config.toml
num_hidden_layers = 10
hidden_size = 256
n_experts = 80
experts_per_token = 4
d_expert = 32
d_shared_expert = 128
hidden_act = "swiglu"
moe_layers = [0, 1, 2, 3, 4, 5, 6, 7, 8, 9]
router_score = "sigmoid"
normalize_top_k = true
routed_scale = 2.5
balance_loss = 0.00017
balance_bias = true
n_groups = 4
groups_per_token = 2
init_std_router = 0.0211
lr_router = 0.000452
num_attention_heads = 4
num_key_value_heads = 2
head_dim = 32
vocab_size = 19124
norm = "rmsnorm"
norm_place = "pre"
norm_eps = 1e-05
positions = "rope"
rope_theta = 10000.0
rope_fraction = 1.0
qk_norm = false
attn_scale = 0.177
tie_word_embeddings = false
parallel_block = false
init = "normal"
init_std_qkv = 0.0317
init_std_o = 0.0
init_std_up = 0.0317
init_std_down = 0.0
optimizer = "adam_atan2"
learning_rate = 0.00108
lr_mult_qkv = 0.5
beta1 = 0.95
beta2 = 0.98
lr_head = 0.00473
max_grad_norm = 1.0
warmup_steps = 456
schedule = "wsd"
decay_fraction = 0.895
decay_shape = "linear"
final_lr_fraction = 0.0
batch_tokens = 65536
max_seq_len = 512
doc_mask = true
train_tokens = 379900000
max_steps = 5797
dataset = "wikipedia_en"
Below are experts of layer 3 (counted from 0) of a mixture-of-experts language model. Rows are named router (the router's row for the expert), gate (a neuron's input weights, with its number), up (a neuron's input weights, with its number), down (a neuron's output weights, with its number) and show model dimensions 0-255. Each number is 128 + 24 x the weight over its row's rms, rounded and kept within 0 to 255. Numbers have three digits each.
After each expert's rows: "mostly gets" lists some tokens that are sent to it at least half of the time. This comes from a sample of Wikipedia text that the model never trained on.

# expert 61
router:131161114127130138098131132186109146115120124130080148177126081180165131112121159088121131101147123106108128115145099093133107081138111117130131106100142134115118090145115120150114140132059183080075101145091102198140080102156151108157129089136129143107123136102150097123075117133131094134135114144128173140140114123121154090087125130173090094151118143110134123119141111113094134135115134157147099158099105143153115092141099117118108157106138096116100134127093079110139135107099147117096138148121127095134142134114142111111149127136145118114138141111126146110142135113158134140125134094141160091148098109143084131135130110094102158103141091128161110093157144105150148159079119130145093145149147163153105143154116099125102137140121111136088163162129171105144154157098134
gate0:130156109111129127150120083139104130108145155140082104137133161139125151149099105131105074140129120143119112108136133138156094106123154112144064115141119095160125145110122079129156156136100095117149114100137117160103136091124123131091147173109122189170110162141133141141128145140111122137114132150112123111173089097119136108117138160147105139119124099121115151104130150102119096079117129112148125093141111123158096158105142125149123095109079114152116134141109158141148154109147119116130101097145121148163156081093148081059119151140149118133110118106120142113124107109143140169101154108179135055148153099147126113138152122131097162180171141136109140137109134091149182121097099163114109090125189114129137132097113117138131127191127136131127173109136109145144121108139106
up0:140094132124114092105162096151152130097166125114139132138131133112114131129103144115091116162122126041124140166105167086117118110121112104165142084151123152145142160121139138099128118133118188116093156117115146144122121118136116123118144114156148143170132178173132122133127122147122101163106078144172144150207094108140102076096102153123099120142131129121102150135129081129142123129101127154109119137115163168135105133137064142113126140103160101112135117109127095130135127127135175106123135125153120125181115147145144101075149119109124146122166118131063132118124078155164134158144120127117157111193113104127139132093133105108092137158139138124140130117153138129141103097078151109124131116115123128138147115099113142154139155159161120141113118104124104122199144105144103
down0:097116116127144112141107123154114135155127173125132118099136135123121133155123148135160107144138093103115158113122125149121108121166151122140155132155122153103104114163066133112089183105113102163142122141117128085067124122137157149091105160138135136169134116113180172135086153135117154149117095084145115107140079113146114126070177134152146147105119126169132115134123143136139134097126142132129176078130126120128114135122132132135139134167092120128140136170168127112119136138146133129119105112137160159198101126113132131135110121139137161130175149098154176099131142122161119148100162096129112147159123101107139133125179178100135149083137117119141123121076097101131123170098151154125106132091131116146128105140145128122178101134137129161126118105179144114161073107191137
mostly gets: " %", " Votes", " Died", " Candidate", " ±", " Nominated"

# expert 31
router:087171151137113122113111133133093163111130129110068113166127117128168110120161124135102152154103123165140108087124064132168100139133155134120124139095140089120093088130154141122126138136093097092113158100116152152168104109174100154129118140074101138115143162109135107151135118141146130152138120150122130117098134130122163149135143142153127114104133128105140100148106098098087143103098165113113105097110145083144106136174159137123196078103136130164117121136122103150143096113129123135113143125145096085156157161134122127155135141137129106115118119118103131141076138131085148109135129092173154125137128108149119097141090117124110137145158133142152105113134181155120148136132108160089139122116151127150149132123187133086067107119129116081116129148116182096118156176125153
gate0:132166095124154126139133116152124173112109098104107125123127115126155124117136110128135113172092088168146151099146079177123138141125166115117168125117112097159102104084067103139106165092103146108131170138115122137152137124106122114132107171106089128095134159101108103109114106095135174145128150138100133121146103145156116097106108142135109059123107063133118160104118136098136110137125141151107077125135123130161111164160194080141153138092124127146148120100120126129143116109138114098109128125150123099143139124126101138108124159116105164103120111113129094138113095093092136112129144070155115142098102134119107135141119119108129146144117118145091133139113135175132137114182130138042129149159124142115138153105129126140089105097120106114131098099130118091128131109188110
up0:127140160146154144136114135115120070151120098103137126131161131176098170079128134161131092150117141145123158116068139134088109148122164107121142119135140117138105146133105113173108129134147116141160118108117132086126114155117092132097151093169109148132161135112144127096094161104108124111128140139132149108118119146129097093101119094118160153120134105127126156099174078114105091132119155109166088173139129125120140081150131109145141197164120134131181144104108125097156172154125137106146148103132101119156129126119166108122124099143098133140096110146107148187156134108145137080120126103102123125093142104143131131155112152151105144144093171064121132120149133141140105134122160092091098126153121181140108123125157133126144138080156152128134132162199126121152126130100137
down0:125144147138069150144110137129142140114121107130110125111102115126114136137117129132096142151090127145129092119121098138097093123135120095153156093158110085134171130125133123119141153148120153084138101105115118105134162147189130114133093150117117093075171097158129109124128132116124108115123166089156117106137135169122098087148150156085147118141102144122150148155141107108151106097174090149176137086164128121115109146115179090121156153145151107135139140128139137137141120081153112141133136132150164135155137152151088089141132160109085123138101140153121106104131146130116113118125133137126165133111117098170122116119157118089105112091101154083129097134159138101132085154045133140072087135153126143172073153113153164139131109131116098110135131131089143073156126120127139
mostly gets: "|---|---|---|---|---|", " Ab", "|---|---|---|", "Species", "|---|---|---|---|", " Phylum"

# expert 29
router:061135130135090105149121119125103159133154138125105117155117125174149124114171173113112129135141080136130108135149126089131094138109124123091145153133125050156091131146147134162185112106120134124134139122137131134082109135115136129132114138117086167130112145104127154126154107112139113124135087129168147109138091111139134097131129144150098100153162124118130149137161135104116151122120182150102114141127135157132113176123153070098166107140124125126140105119107098146187091104135128128101132129158118109096159153138091127146101108149138094106186168094151122137124133123154146148144163129185093108107165097129131166130118113119113151129133117132109113128131138124183097149122152122105100138157144089151152148126138121077144107108138136130125174182058096118140143118087142
gate0:122176139143108118163137135137117117113122119093107138126128074141179181077127113177095118155123109161114166097143124162134105130177121132124167099129156123156112119122152133160107071113107119096122175126117127163123148117145123151131136115100137124124113143096111121131133094128101163115148112110125109104108159089136098119114086105150124114140141183117141133149079135125126124135075131136111055087134141109151062147152107124141164122123132144121139099148065094101122171151115135148118157120129108130122141143109114172119116122147121117151143158139092120146114201126134106123131128143160131090112144117148145113115145078104126119088107103108167138134140118167134147145122130151125123133119157161141152126112173131098107137139092109080102123099123145101130108188127088
up0:140117120091091166118153133117120143123091127125095087107148110096069145137121142110161151119132144111134147160128130130125125136101131132134146120079113141104123103094105141104121123165134123094141147152119120134166161132120106084121124114102117147112181106136153121112104143144106112121142126130113123175104152106144125122123142138080114140122127144129124133115132149148104170134108105131151123143124134147136117117165111146131115154099102165140124113171143093161128146147146105164116143128118109118150144169047117111115165102163112102167123111138134134145150182114101099090120145190105117131147114149169112131137112170109113152116135118134127110145140140102117128111082097130148147135074124142132092108115061157110065149191118145112155158150206093168116115123181101
down0:122115113130130105139131119189080127079124106096185140130091140159130106167187110096164128135143097138076107092136121105146111152161145112107101136118123118115163129134126156124120140105170099109139122131137138115131109094131183120143124118152094136150076164140151129153127175133123115121136132101111152119112135144172159133090145129125128102160137123154103131095152153094152064125128165122150130118107118088074161118124162129081136131140137141124087075085136118091130118152083093114112138132121142120146155123143136093134102087090132160091149119147147137116125093109128125144136146115172110160132137111131132149118138150127133111080122155142131143131102127177124104095128168102141119158141123134124174112142175162151131110104132132119126105095096157133094120106108192
mostly gets: " Tur", "Al", " Ol", " Bur", " Col", " Che"

# expert 25
router:141153135140100154136126142191150116133106143113100121177130078150125157140128098129154143098157139132090080150131133094126107094125167119149129137114134118150137142140113102189153116126091131121090135136157090164163135126143140132150132141123116099141098129099097123119152137139120073144119126173142135154111139148132151112112099091138121090149070163090110144159130142123115152149089136110102116169115101114156146149173122091099130150149101146172131131140117111105140109091166097121094111152157139082125143139109108127127125093170144082120147128083105112129124136103150121115103115130144115116093126148122130108188104123134098162140140168165116107069130178118126171126101132121143077132129143119158100169123137075135118139116109150074141153120142153095107134110118162
gate0:120137145105140163110125100096117145131130128087162113114094138164130102143101154109133126117145116102131102128125085168135156138128091106159093152118179114120115113122127148096114122144128135104151141131104129135126128125134165126166131140106091127142140137097133162139137174124115123108137139115139120154167116153129135121125148151166141141121116116156158107129160140119099168134131124109142128149154155102134086025051100129107120144178157110095123149139168098107152124159095151074100146125136112076134137161153112114169131147142134109164181129175136148174124148121160098147135118127156094085113096146118117145161149067123140111092113165142098119109151133119116164101119111156135113152155131137125151106141118100157153122130147123142109146104123118133130194130129186
up0:127121144132097138120092136096097106096124149103145137111088138160168139140165136127114133106148104078153167108120110138122138154129143122150155129106107122155140103128099137156112172236101146132147118110123132119144116138128112079107131147125134092114162130121111113126137087146140108106154158124064115125113139134110164188150130106120064125111123122125139138143144134131163145143121117116135122119123060161128151145125160176126095100150156155125124103117120131141118089108124103097135132112085127115162126143110126083154098145068092131146155118135136126121120153097121125129143133109126070177096144167098124108088154195156101119142152123140118148121121124156142109163138122092121119114121137181120156112140123148159127130122136108137161142163083120122123132133111070
down0:156113143133134107154142099113145141154164101103110131100106136154155169087113142135136156137118109123130173100113141144109160100159148115110150147100134107146129123122113136170098105137178141140219124120102129105125116096150104109159119130114130070089165121121093117164174150131156147116137126112138088099110110098074116133115134144079102149121136105103099098142131121111158141087109132144118105145124092114142122116117147129118151078133110133148132173105136157117116126147117130133172169140116158106145110132079161079124089106081124114100115147136147090122182124149144127135110139134097113146107130136113135054168174092146125115160116131136133117171068107120135140169147126109131165107135127150103118132104137121155151128171128095143153093140107113138139126124126091
mostly gets: " 0", ")", "|---|---|---|---|---|---|---|", "|---|---|---|---|---|", "%)", "%;"

# expert 70
router:115132119131123136102082120139139140136126129095134107149119124142169102117132112109113150112139102168135088100139088114123095095127123100084073088151138095132129126136131118140157119153095088103101135135123132137134120094143104133121108101113106127102131109080125133114121150154098134114113134181111093106126145130101118130133063097173142096166091133100142163171148110124062133104109153151149139111099127117134132170129078124138166132139099131124147139142136107146142093101169103148124159162136112097112155170150109177144107108145155095142114138108129143145102121105124129127122098143160100138103152155151173117130072130150116138138163168113112104119160166147133135142105131163129126149151154143156152137167164108119112114134064082091100123103062131120159147149097153
gate0:110141115163091165164161093110142127129141122126073162151158100125131099120160148145095125088136122095182139130081096148112107112187138142089107156145137127124145146156135142119086143149130121147129131129113130132102156092138159142111105129144094140109131108080139148052077146114108119108135127120156114146116109099136115150150091137088151120169110139170117122137166137093117148152113113150088122109138140121108138125115091121100115129122138123154141172173093113137142138150143100128121134129157108153143077149138166146151095119154163113093164135122106114135112123106128126122150108141181092164131161130120067166136092168131129144107163138096126139116160124137142105126145187133138140099120074125140154156122165123082139158116115126130144144140091131127091145159160117
up0:141123164100129136143145102123136135115125139138102140142119126098149156140152162136108157123149127074147126132127107171115115135168130125147073139133118138118146127101124152098093134160138103134082081125205128157118128117112113161164112121142114138140150114097142119103126119129118093096107102107135142069143126120121104132128106137128141117128103117215139144147127143140119117152161099152179142079146134161086121135107059104152147136145093120124112145160065102147133093115098080125109119121164142145153108125091120145145128081162174152126151143111091132102119103153153129141087123129107126130164110102116076125130124154145133140142152110137129096131191111106168114112139135101156132107127108132137149114116153103112148136183116147130108148118097110103185098147143099
down0:105089110181107112116138119113095093129150101125085174094101120095155157106214123092113145145148130145130129128076100112168109105156144100163130162101116165145123140151147171104135126132116135113099113114139126098101143125122151138130108098115127145130120079137114118163139121134139153116086112138114134164145151133132134176166112154174145121130109121122182111140113125131095114105138136118126097077117099117145113126130147108114144105112112128150135135142128106161160153090079154128118105145157142123094110183116151176159132159147089133129188161144128103131140168096139130162135135145079139165157088144124124152122158124113187139147147110120134148128142113119143144117175115157146101133129110119127106124120123113162168150137144109127151111167091148169166110102167131
mostly gets: "==", " ==", " ===", " ====", "====", "==="

# expert 28
router:110149137120115145139104137160136099115101127086122120134103077162144108090148142104133152127133115149104111102164107110121103127108156133140112093115136110141117116191100129136155138152096112111112135153088122134156148092151135087162140137123132138116124123103161142148113122126141092148144112116134119099150114124159137100143106105127111111155148152083124127160098120087099126125118119100124088126121167109149148130162131134160140109099111163106103101105101103143104069112128185145133153092155089133137150139113122099165152100113141150123138102115142083124086177084113119124120165136195103068132089117142147144118156123124126147138145125113117074106113163154079162158149133130132110114151133126130112136216150105117119116162081148108115141175169140109150108136097120
gate0:107153128118126111135120126103139155124096108151132150107110100136068091156111144113147115127125074093126099144110104140131113134151110109128082123139114143147119144142145120116142096160128126125102164090189129095148099141124114134123121099128123149150146130138132116119124175126141159151130141135121101138117112124167111172146126118123127113125091130159122086177103127119131125141152134092118100128127153112139146105175079115118138102056099084124147128127122109125102137153088114109102182162125118139129116134155118121098091100164128079133132138072100090144136117106142116124172126152083104124106113079168130161117065082115097104105126152164111127110143100131186189165112148126105136151103132130126126212141108103123152098102138124134111107109125093123120143146121141
up0:113187099112146138120153140137143119117136057139112132135084118135118116117154111126112132154149128113152124113157100134165132121113123116162112138096161144156095114155091104142079137137095126080109160120119107130146129121138112147172142128115122114094148130113155136153103135105111132105137142142112103114109177114153109113093139173089156164112117136135100118132157110144115107145147116164101109127162158088111180128134165135124100112109112108137101112121124148111118124051088154118165137128130166087115109114123135111129157134135175125143099111113098105163102105112105105106169144115111130069126113091157128143106145171137140106099152088116085121121139106120144114119197121116100149184088128141150106166131097128104166139146129125109074151119150131141105134155184154
down0:141146109099105121131130135100124120142107132093088131109120143101129121166117161133113097119103129125137126095144120110071135132152122107103161119151106179082107121133095126125056130138149136140142171121131117126140161075150138140137142124131120132156118164108182163118124096150106122057130120114112125116121132144110149145136156087134136155078152163148096145137087154131091105108146138118060128111134131104154068139133126103117142077106158105142152093163152134146128151105157107081155136145110125140159083063126122130128099084153110119116139139129103136129094140135148074112099150176115144153129084139138153134138114154131064151084118127090108138157090138112111176154134147134132110117140141130111172128090156120149145122131106121136124153124140098109127113145135136
mostly gets: "Personal", " Historic", " Arthropoda", " Albert", " historical", " Honda"